From a checkpoint of a small mixture-of-experts model trained on Wikipedia: 64 GELU neurons an expert.
Below are experts of layer 4 (counted from 0) of a mixture-of-experts language model. Rows are named router (the router's row for the expert), up (a neuron's input weights, with its number) and show model dimensions 80-159. Each number is 128 + 24 x the weight over its row's rms, rounded and kept within 0 to 255.
Before each expert's rows: a language model's description of what the expert responds to. This comes from a sample of Wikipedia text that the model never trained on.

# expert 43
What it handles: Middle syllables of longer words, such as ici in Municipality, elli in satellites and ura, often in non-English or technical words.
router [ 93 117 127 119 129 140 100 114 172 138 120 154 122 100 144 113 153 154 110 142 178 140 124 147 136 104 120 149  69  81 119 107 123 148 145 118 113  89 155 178  86 112 119  97 138 135 107 140 149 133 152  84  84 176 137 146 151 122  96  85 115 150 132 108 128 123 110 169 100  89 108  97 119 135 105 145 129 123 148 110]
up0 [140 182 111 153 155 129 112 142 119 110 116 118 146 132 144 169  95 135  98  84 129 120  95  89 136 111 138 156  98 117 109 114 122 139 140 140 131 115 105 133 109  98 149 157  94 120  66 122 168 135 102  96 161 151  82 138 122 133 139 118 139  75 101 115 129  76 109 104 123 103 167 131 106 130 135 118 158 167 147 151]
up1 [ 92 125 107 101 109 146 142 169 141 134 100 159 128 121 157 118 156 122 108  91 110  92 101 126 134 127 158 117 111 138 139 130 129 129 176  85 141 138 120 144 135 125 110 124  95 105 105  84  94 117 155 148 159 129 128 123 111 134 149  96 155 170 126 118 129 159 129 122 136  95 160 190 159 121 126 141 182 154 115 155]
up2 [105 132 125 133 142 149  98 159 143 167 147 137 123 124 129 146  73 136 133 145 142  96  98 162 108 114 136 116 149 146 138 125 156 123 113 136 143  80 104 119 105 143 182 162 132 158 118 110 127  96 152 144 127 125 155 120  92  98 143  71 158 117 106 175 114 131 126 162 127 102 126 102 146 148 156 101 175 150 132 148]
up3 [152 140 135 105 115 132 172 163 108 153 103 169 143 155 110 117 160 129  71  82 140 111  98 132 112  87 149 112 139 144 139 119 116 113  92 155 143 127 118 105 147 125 110 144 162 118 118 121 139 128 137 140 113 135 155 139  95  93 133 153 115 144 105  92 123 129 153 127 170 148 102 115 118 155 122 104 134 139 125 142]
up4 [175  85 103 116 162 132 137 138 140 135 124 117 143 128 117 140 119 145 135 143 108  78 134 168 131 156 111 106 130 102 150 103 112 130 103 118 153 107 163  91 101 155 166 140 178 134 138 159 137  84 132 112 152 132 126  95 112  95 145 110 106 141 179 127 126 124 157 132 138  98 135 128  93 145 127 128 121 131 119 192]
up5 [139 108  96 117  86 127 110 194 154  90 149 153 107 157 113 129 162 117 114 100 100 135 171 105 124 135 129 131 141 104 110 114 107  92 126 138 173 129 160 101 121 113 128 162  84  89 130 145 141 157 160 110 119 172 171 154  94  97 124 173  85 136 148  90 136 103 148 135 127 132 108 128 147 140 120 148  79  79 136 135]
up6 [ 98 138 139 110 119 139 121 145 119 135 153 163 109 152 137  93 115 135  96 131  63 102 116 106 167 104 132 116 124 143 105 128 115 103  76 121  98 111 149 102 118 142 157  87 140 115 156  77 132 150 109 149 120 105 132 100 111 155 123 142  89 131 114 154 103 132 124 136 129 116 140 140 108 112 123 187 131  86 131 136]
up7 [134 124 132 164 143 157 162 124 136  90 136 136 134  98 127 157 135 159  72 115 147 120 127 152 137 138 131 132 121 133 137 136 142  98 125  61 116 123 154 130 137 112 147 156 115 155 132 153 178 137 126 111 121 159  86 122 105 164 123 153  95 104 104 129 110 125 102 145 144 129 152 128 119 150 144 125 132 156 125 142]
up8 [144 153 116 106 174 159 151 161 138 125 144  92 100 142 153 140 116  92 161 121 168 128  78  77  97 122 128  80 135 136 113 108 101  96 104 117 175 161 114 116  87 129 114  99 186 118  91 108 148 115  83 130 115  89  95 103 137 124 111 111 114 128 115  94 106  95 134 114 101 121  96 118 124 124  81 175  97 100 171 123]
up9 [145  98 129 132  83 135  93  97 111  87 126 119 128 157  95 161 143 140 136 120 181 138 113 151 145  95 176 133 121  71 131 142 112 189 101 145 153 121 141  93 112 130 156  94 127 134  81 143  86 124 132 143 148 120 161 141 115  94 125 136 150 124 146 131 102 110 129 156  93 142 119 160 135 122 110 105 142 133 103 102]
up10 [149 149 115 136 102 159 112 150 173 117 109 104 126 135  97 124 141  87 102 131 159 111 145 139 135 116 116 177  95 141 127 111 140 108 159 139 119 162 106 129 130 106 177 124 106 172 148 107 151 136 159 145 148  87 144  66 128 111 159 159 161 114 117 135 124 113 175 137 151 104  83 143  97 108 123 141 143 126 126 173]
up11 [122 117  68 115 163 132 125 140  90  71 128 129 135 116  97 111 151 159 161 122 131 118 141 117 121 104 152 124  82  98 129  90 130 163 142  89 150 106 135  95 127 172  98 126  81  99 126 149 111 130 120 139 129 110 106 143 153 137 122 139 143 134 123 137 109 155 153 150 112 131  78 124 166  95 123 165 112 111 105 116]
up12 [151 128 124 115 114 139  94 170 158 121 174 101 136 144 135 107 112 144 126  98 123 153 105 134 131 154 116 174 125 132 138 119 117 139  57 115 167 122 127 116 107 112 151  99 140 125 117 143 144 154 150 132 135 107 120 155 134 132 156 102 120 137 159 175 125  95 123 102 129 122 138 167 139  78 158  86 135 125 207  74]
up13 [ 98 120 142 118 159  92 197 152 111 128 120 148 116 140 159 144 128 132 125 143 142 141 133 149 158 122 120 116 161  79 140 119 158 164  92 108 121 155 133  71 114 101 125 170 109  72 132 109 112 105 152  88 105 134 127 163 137 122 149 127 123 143 146 138 102  69  83 125 142  81 127 115 121 117 169 123  96 134 148 146]
up14 [146  99 165 138 108  96 127 126 100  89 125 129 152 163 119 189 144 106 103 129 109 100 112 155 141 143 143  92 143 132 161 132 118 116  99 110 102 110 131 130  90 138 130 156  97  89 120 137 124 183  53  90 106 124 138 132 154 124 119 167 113 108 188 108  84 108 132 158 123 132 152 122 119 105 120 117 159 118 140 132]
up15 [123 116 103 107 104 140 133 137 102 144 167  98  93 149 104 124 172 144 121 151 151 146 112 113 158 134 116 104 105 129 128 126 143  83 160  96 143 153 143 110 135 166 140 149 153 127 132 172 135 130 115  98 121 103 133  85  70 161 124  83 122 145 122 143 115 141 122 120 167 140 136 153 146 131 184  98 109 183 122 128]
up16 [121 140  99 124 131 127 132 125 131 135 112 111 124 101  79 122 114 109 110  97 117 101 128 111  95  83 126 131  91 130 173 135 115  96 123 114 176 126 159 141 140 123 145  91 121 132  99 113 147 115 127  91 178 150  98 118 101 111 159 102 129 120 170 139 164 178 147 140 122 142 154 125 111 147  92 177 130 122 145 152]
up17 [109 136 116 125 161 100 112 131 128 103 133 128 161 105 115 165 162 118 122 116  91 169 127 119 140 156 146 135 126 120 107 127 100 121 102  76 140 161 100  96 104 116 130 131 113 158 144 155 139 128 111 140 104 112  88 107  96 169 150 130 151 129 149 107 132  87 158 111 131 159 127 121 129 153 136 100 140 125 175  86]
up18 [ 93  83 148 151 105 131  96 141 134 144 132 117 117 121 139  99 140 137 142 108  61 156 116 126 130 100 134  94 138 130 151 186 120 139 115 111 165 169  64 153 121 117 140 157 115 139 109 129 139 118 117 126 108 121 163 136 156 112  81 144 119 112 139 185 140  87 147 142 100 116  95 164 180 100 111 139 138 125 157 105]
up19 [ 87 145 106 112 154 111 114  94 129 161 143 125 134 116 172 143 123 127  90 121  79 125 153  98 121 108 149 109 122 129 123 126 122 112  68 106 151 111 142 136 146 150 111 138  94 110 194  87 150 133 106 160 109 141 120 125 162 109 153 132  88 110 167 139 171 148 163 172 112 145 127  97 113 111 106 106  77 101 134 132]
up20 [143 116  97 137 124  98 118 155 116 122 156 140 149 142 107 178 106 107 152 111  97 120 147  99 146 126 144  94 135 151 143 158 172 114 150 116 139 126 111 155 110 160 129 127 156 158 102 134  97 157  98 150 141 143 118 115 135 122 154  94  92 109 158  94 129 159 154 101 130  78 139 136 124 157 151 142 162 163 180 145]
up21 [152 144  76 173 135 132 149  89 157 158 116  91  92 127 134 156 109 135 138 132 147  95 108 120 162 130 169 129 136 125 152 108 140 111  95 108 156 138 127 151 123 157 114 104 158 164 128 126 126 148 136 155 121 105  97 114 142 149 100 109 152 109 131 172 134 110 143 140 146 137 141 116 165 132 156 136 114 101 133 125]
up22 [107 133 148 130 135 116 130 182  80 158 139 150  99 102 115 137 111 143 121 142 120 130 128 146 139  97 145 101 138 141  92 137 122  94  93  94 150 136 130 127 125 143  97 139 123  79 119 126 150 178  82 154 112 128 153 112 139 131 136 192 151 132 113 116 110 143 100 135 146 131 106 127 120 140 104 110 153 145 137 145]
up23 [156 162 129 132 132 104  92 123 141  97 130 145 140 128 163 139  95 182 125 107 123 134 119 143 119 131 123  58 131 142 101 157 114 113 131  91 148 113 173  97 147 145 123 185 105 105 124 102 154 126 120 118 112 130 143 159 112 124 121 133 125 144  97 121 146 115 151 129 142 124 137 151 149 131 113 105  74  82 144 128]
up24 [159 162 133 151 137 121 110 126 121 131 166 144 109  71 110 114 126 143 152 105 120 133 135 137 176 104  93  99 170 122 136 110 109 102 135 116 171  97 105 133 147 148 105 127 134 130 145 167 133 136  71 128 119 112 112 121 131 177  96 152 143  70 121 121 125 122 111 125 117 130  90 118 194 117 109 179 144 124 143 142]
up25 [ 93 148 153 114 124 105 123 125 151 130 141 168 123 125 133 155  88 168  85 135 137 101  96 147 131 122 171 128 123 107 152 109 109 143 129  91 137 103 120 143 138 123 145 111 117 110 136 134 110 118 122 121 131 103 115 116  75 122 133 122  92 113 128 112  87  79 127 166 198 133 132 102 138 108 120 165 157 143 144 136]
up26 [154 125 109 134 130 126 163 140 113 132  95 110 175  65 112 108 150  97 129 133 110 114  90 114 132 110 108 124 153 119 142 134 174 158  89 146 119 158 112 164 133 146 151 102 109 164 157  87 139 158 103 165 134 126 134 121 132 143 137 121 184 109  88 152 128 144 160 127 163 137 106 134 122 125  99 157 111 134 142 146]
up27 [129 120 153 128  89 156 126 165 124 167 160 122  93 143 126 113 143 123 164 160 117 133 116 114 153 121 113 140 165 116 132 135 125 125 156 155 126 132  83 173 106 130 165 111 119 130 146 107 104 127 144 125 118 130 124 130 129 116  94 121 205 118 119 147  80 176 185 134 121 157 146 161 114 113 157 138 156 129 147 141]
up28 [121 126 138 162 112 118 154 140 100  82 146 140 134 166 162 133 144 142  83 135 154 169  85 144 173 107 122 114 109 164 153 102 111 162 130 125 157 137 136 132 118 152 148 147 106  79 195 135 112 128  97  79 143 106 146 103 104 136 146 132 157 140 112 116  76 130 147 113 135 122 131  98 110 145  80 111 132 140 144 130]
up29 [119 137 128  79 133 165 128 124 174 141 152 140 120  95  93 151 124 143 112 135 135  93 119 113 106 140 127 104 171  94 145 147 166 114 127 163 146 113 125 139 139 148 118 186  94 144 101 183 163 142 124  90 132  97 121 104 102 104 154 115 122 145 157 133 109 138 126 132 114 135 109 122 115  99  93 123 154 109 132 119]
up30 [162 157 106  93 127 135 135 143 129 140 139 102 142 108 145 137 155  99 131 132  76 138 136 114 120 147 148 133 160 184 128 139 155 153 133  88 135 118 153 114 120 159  98 112 117 129 146 138 140 158 130 134 108 175 143 116 106 105 111 128 104  98 124  89 113 146 119 117 110 110 124  84 141 129 131 150 103 148 166 126]
up31 [130 136  84 174 153 140 138 102 168 134 150 134 144  97 136 135 155 113 132 122 107 144 126 118 122  87 164 122 179 152 119  83 194  91 106 155 165 144 106 155 137 133  79 138 124 136  94 129 120 132 107 109 114 108 133  95 152 121 163 129  76 118 142 152 140 151 147 138 122 128 178 106 125 164 102 118 122 148 157 154]
up32 [116  71 145 146 119 105 123 155 120 159 112 145 197 152  97 154 159 170 120 106 157 131 135 149 136 163 119  66 168 102  78 107 140 101 116 108 115 129 124 136 120 153 118 121 123  94 130 114 123 141 109 119  96 141 136 163 123 143 133 152 136 113 124 108 164 127  90  99 152 134  96 144 124 133 174 111 152 140 135 160]
up33 [109 163 112  88 116 134 108 148  99 131  88 102 127 140 124  78 154  66 164 128 102 140 110 100  92 148 138 116 157  86 172 124 179  96  92 133 114 135 101 146 116  86 109 194 127 122 150 172 136 115 123  77 141 119 114 140  86 136 152 156 137 119 104 148 138 122 134 111 154 142 131 147 120 132 162 133 158 157 121 143]
up34 [147 127 137 118 118  95 101 118 113 142 118 118  96 168 164 132 135  95 110 131 124 100 125 132 144  94 153  79 129 139 130 138 104 165 162 125 124 116 174 144 150 134 139  86 184  89 143  97 145 128  82 105 128 140 140 110 100 159  97 123 131 120 114 137 189 114  74 127 109 182 144 138 108 156 147 123 155 132  92  97]
up35 [168 158 109 150  99 155 141  93 121 113 126 166 103 111 134 145 108 152  68 139 126 101 127 113 144 131 117 175 136 137 105 131 110 142 179 142 133 132 108 108 143  94 137 117 166  92 103 106 117 157 146 105 118  71 139 133 121 127 123 119 164  88 118 138 136  99 152 142 132  87 119 154 140 100 130  96 103 121 140 141]
up36 [130 113 134 125  93 108 138 165 189 119  98 163 141 119 143 128 121 143 106  97  99 178 109 123 134  93 155 139 146 126 142 124  88 136 127 133 158 174 100  89 133 113 124 132 105 145 134 124 161 132 123 168 132  97 149 128 121 115  93 143 116 139 122 137 114 112 100 113 118 167 140 144 145 146 128 120 203 120 160 116]
up37 [102 112 113 126 141 109 126 172 127 146 101 165 110  94 122 126 147 123 123 121 104 130 173  96 128 165 127  91 103 146 124 131 114 101 169 108 139 100 167  75  89 110 157  93 139 150 162 151 137 164 136  97 115 147 109 104  68  94 115 124 115 101 130 119 133  95 168 106 127 156 113  98 139 112 146 151 120 117 164 127]
up38 [110 184 131  84 129 128  90 178 132 157  98 104  99 144 133 127 103 120 140 151 114 121 146 129 101 140 137 109 131 114 129 117  96  89 152 113 126 105 121  87 148 125 160 110 128 125 135 161 120 126  98 134 152 121  97 153 146  98  89 144 140  85  79 114  86 185 165 115 160 137 141 111 114 129 118 110 117 121 129 125]
up39 [ 86 109 121 104 108  98 164 135 153 188 141 123 124 111 128 108 127 150  90 104 133 126 125  66 120 140 136 163 163 120 139 100 125 139 138 112 113 144 158  85 138 111 192 102 139 152 143  99 139 106 154 127 120 120  93 135 164 128 122 155 115 111  92 110 148 135 123  92 141 128 168 115 135 120 139 132 133 106 153 126]
up40 [160 118 119 141 106 120 100 138 106 133 129 138 132 143 129  96 132 116 150 160 103 137  85  85 134 143 158 115 129 134 115  98 136 123 131 120 129  87 132 125 142 126 112 139  83 119 118 131 132 168 142 133 100 154 129  97 124 144 152 110  80 153 163 114 120 120  87 111 113 148 145 119 135  93 122 131 111 138 184 107]
up41 [161  86 106 133 125 114 126 135 134  83 171 127 113 106 121 145 131 146 115 151 113 163  77 128 127 132  80 179 143 130 124 120 132  95 127 170 106 148 122 119 125 131 152 124 127 114 148  70  98  63 128 121 115 130 138 115 166 133 162 123 100 117 108 120  82 108 116 133 119 121 167 134 132 108 126 103 152 123  83  93]
up42 [119  96 117 140 143 159 164 184 114 148 134 122  83 176  93 142 139 138 161 149 138  77 126 100 106 137 105 101 116 144 103 120 123 121 171 100 171  95 127 126  90  81 134  87 131 116 147  96 132 167 158 143 135 156  81 154 102 113 134 134 104 133 120 150 129 115 140 104 140 164 162 130 130 139 144 141 165 129 152 136]
up43 [ 87 111 152  67 108 131 133 137 121 133 115 140 143  90 155 136 157 129 158 124 128 140 152 115 114  99 112 114 148 148 137  85  97 123 168 102 145 132  76  92 127 127 124 103 122  90 112  98 117 113 116  80 151 104 150 101 103 113 103 143 166 127 129 129 143 109 109 106 165 109  82  97 122 147 137 128 110 157 126 132]
up44 [129 153 151 153 144 163 131 111 161 117 131 137  97 148 163 160 106 134 133  94 147 134 147 106 102 153 141 108 124 110  89 115 167 145 124 123 133 126 127 130 135 112 129 172 131  70 144 123 110 157 122  93 132 166 134 129 121 117 142  96  99 130 158 163 109  91 137 104 102 124  91 181 171 165 143 131 178 178 142 133]
up45 [153 122 111 123 153 176 150 109 107 153 105 145 111 148 121 130 158 155 138 162 131  91 107 153 125 126 112 121 134 122 143 149 114 144 126 122 143 126 115 103  78 146 150 127 146 140 188 184 193 109  80 189 170 129 121 134 142 117 103 155  82 127 145 160 138  98 122 152 132 127 118 123 152 128 140 117  96 124  74 147]
up46 [150 153 164 126 157 118  69 131 148 164 101 154 102 157 107 157  94 117 147 129 148 140  93 135 100 163 116 163 120 160 139 164 135 131 105  95 171 155 101 124 123 160 116  89 135 115 143 108 133 151 148 178 166 131 115 123 111  93 151 138 139 156 158 150 198 135 171  96 162 130 156 133 141  68 147 146  98 139 174 149]
up47 [184 170 169 171  83 136 158 129 107 142 104 117  82 117  99 159 118 117  94 136 126 122  94 143 124 135 112 142 104 138 129 142 113 117 136 168 131 134 163 128 104 181 145 191  86 162 129 116  78 140 112 131  90 123 139 141 117 125 144 120 107 136 102 160 124  87 137 113 164 123 142 130 113 144 134 167 137 133 120 147]
up48 [128 132  99 149  98 116 144 133 140  95 128 126  96 143 186 175 114  96 131 105 113 143 109  76 105 109 161 136 131 129 118 124  75 103 111  90  91 144 149 137 142 155 134 122 118 144 143 126 105 122  73 148 158  99 146 109 143 131 110 122 150 117 141 111 120 128 178  83 124 126 131 160 141 179 134 117 109 150 121 140]
up49 [135 178  84 145 164 173 132 140 115 136  68 126 181 116 133 151 116  91 125 123 142 126 110 157 142 128 127 132  89 142  51 115 135 130 130  79 164 152 154 143 146  83 150 160 137 133 149  82 112 145 121 142 119  92 161 133 119 130 172 119 139 103 185 117 172  94 157 108 157 132 140 137 147 119 145 142 122 146 144 176]
up50 [130  85  68 137 178  93 125 157 157 155 132 142 145 121 125 118 135 182 124 139  94 132 147 153 112  98  98 135 125 102 149 120  95 128 129 149 124 132  93 109 125 178 104 137 146 106 122  52 107 117 129 104 159 111 104 180 105 133 126 154 123 117 138 117 144 122 194 101 113 123 160 123 152 180 132  87 117 117 128 144]
up51 [ 89 104  84 145 104 147 122 123 116 112 159 132 140 154 113 118 105 174 111 138 129 121 170 122 126 137 117 105 109 125 120 115 162  96 153 114 120 103  94 163 168 119 148 113 127 126 173  97 103 136  82  80 123 122 127  75 172 142 121 171 143 129 137 156 143 121 115 139 113 105 159 102  97 146 137 132 116 121 121 103]
up52 [137 146  99 149 131 146 128 118  92 176 114 127 145 118  99 149 114 123 137 152 126 126  95  87 131 120 100 136 160 119 111  99 167 115 110 150 123 118 123 148 107  90 127 132  91 160 129 159 148 161 139 117 145 112 113 188 150  83 132 126  74 158 121 135  90 120 160 115 152 100 121 119 109  94 154 117 113  90 120 113]
up53 [159 122 156 129 170 175 105 117 105 165 146 119 128  83 125 148 166 131 105 141 139 182 110 108 109 110 142 129 119 115  71 125 112 163 126 104  91 161 161 118 122 147 133 109 158  97 143  87 122 119 121 124 181 124 145  96 109 159 139  88 123 110 118 161  77 145 126 162 122 133 119 134 131 144 138 114 114 126 108 133]
up54 [151 116 130 168 120 112 153 153 150 115 106 136 127 128 164 160 112 130 164 119 194 148 152 125 110 153 144 131 165 127 129 181 120 145 100 124  95 151 140 142 137 153 143 148  97 161 171 128 145 168 152 123 112 153 165 113 171  76 126 147 110 117 123 138 142 112 124  81 149  93 165 100 124 142 134 102 143 118 131 115]
up55 [121 120 106 154 151 123 127 141 121 141  93 124 157 163 131 139 110 174 161 145  96 128  92 125 128 125 112  83 128  77 104 131 135 116 136 144 151 101 177 138 138 146 108 153 125 133 122 138 161 135  96 126  81 122 104 127 141 154  95 142 138 132 117 111 127  99 149 123 139  98 112 150 136 146 170  96  89 149 143 173]
up56 [107 121 177 143 142 148 143 159 115  96 130 150 121 149 129 110 112 142 120 168 125 121 119 115  93 127 171 140 133 101 134 161 134 133 106 113  57 133 137  68 122 144 138 151 139 119 118 131 112 128 122 140 165 152 154 106 130 147 100 135 128 109 117 143 137  88 120 139  99 131 140 149  84 136 173 105 126 124 102 170]
up57 [148 128 136 129 176 127 107 152 130 120 179 118 113  89 154 117  83 128 122 133 116  98 142 131 122 148 128  94 161  91 145 114 142 139 135 103 137 127  83 106 136 127  96 116 104 150  99 122 128 163 164 116 112 151 168 126 155 148 113 109 162 126 129 118  87 104 152 114 194  91 104  83 144 138 108 117 175 181 114 120]
up58 [108 161 162 113 158 103 127 140 157  85 122 152 153 125 146 104 124 121 169 114 120 123 102 115 114 154 134 127 106 161 101 120 127  99 123 104 124 117 155 119 133 134 135 125 126 186 157 114  40 171 104 130  93 134 155 151 103  94 123 138 123 121 141 111  93 110  94 148 176 181 100 163 151 143 128 104 114 126 131 160]
up59 [183 191 132 168 149 114 109 110 149  84 152 144 168 144 153 140 158 173  93 131 175 117 110 113 139 124  92 132 123 143 155  43 134 139 108 154 157 139 115 129 134 131 129 131 108 146 133 158 153 107 130 140 167 145 120 157 102 144  91 146  92 127 146 147 157 107 178 111 100 140 100 128 158 148 162  98 135 125 109 163]
up60 [114 149 131 136 140 142 149 100 104 127 136 136 166 161 140  91 149 102 124 125 118 135 125 122 147 103 151  98 147 123 132 107 125  89 132  86 143  92 116 159 113 117 150 117 124 139 133 186 184 129  88 134 132 136  77 116  76 112 134 142 122 130  99 114 138 135 112 124 134 146 137 114 107 113 134  96  87 108 138 112]
up61 [102 133 162 120 116 103 143 170 159 123  90 110 117 183  92 147 130 102 130 166 115 131 129  78 145 144 117  83 145 118 123 148 130 111 154 103 152 139  85 169 133 102 100 133 129 119  99 112 176 165 128 111 160 140 138  96  74 161 128 102 144 130 140 123 100 109 155  94 137 153 157  98 126 178 117 148 166 140 110 121]
up62 [161 158 176 141 108 116 162 113 109 114 146 147 101 170 108  80  81 102 133 135 112 114 137  92 113 130 120 139 104 129 103 113 118 155 114 152 110 153 124 162 153 131 130 167 185 150 150 111 133 129  90  92 129  89 148 111 112 134  84 144 114 153 101 119 145 135 118  97 137 153 172 119 114 152 161 164 122 114 154 138]
up63 [126  92  75  99 128 129 100 128 139 190 151 123  93 133 154 167 121 158 150 129 148 140 155 140 127 132 132 140 121 157 131 119 124 133 132 135  90 115 151 144 146 162 133  94 155  95 169 117 150 173 150 105 182 151 140 108  84 140 134 127 163  99  85 121 159 141 122  99 151 120 129 120 128 117 127 144 144 105 168 116]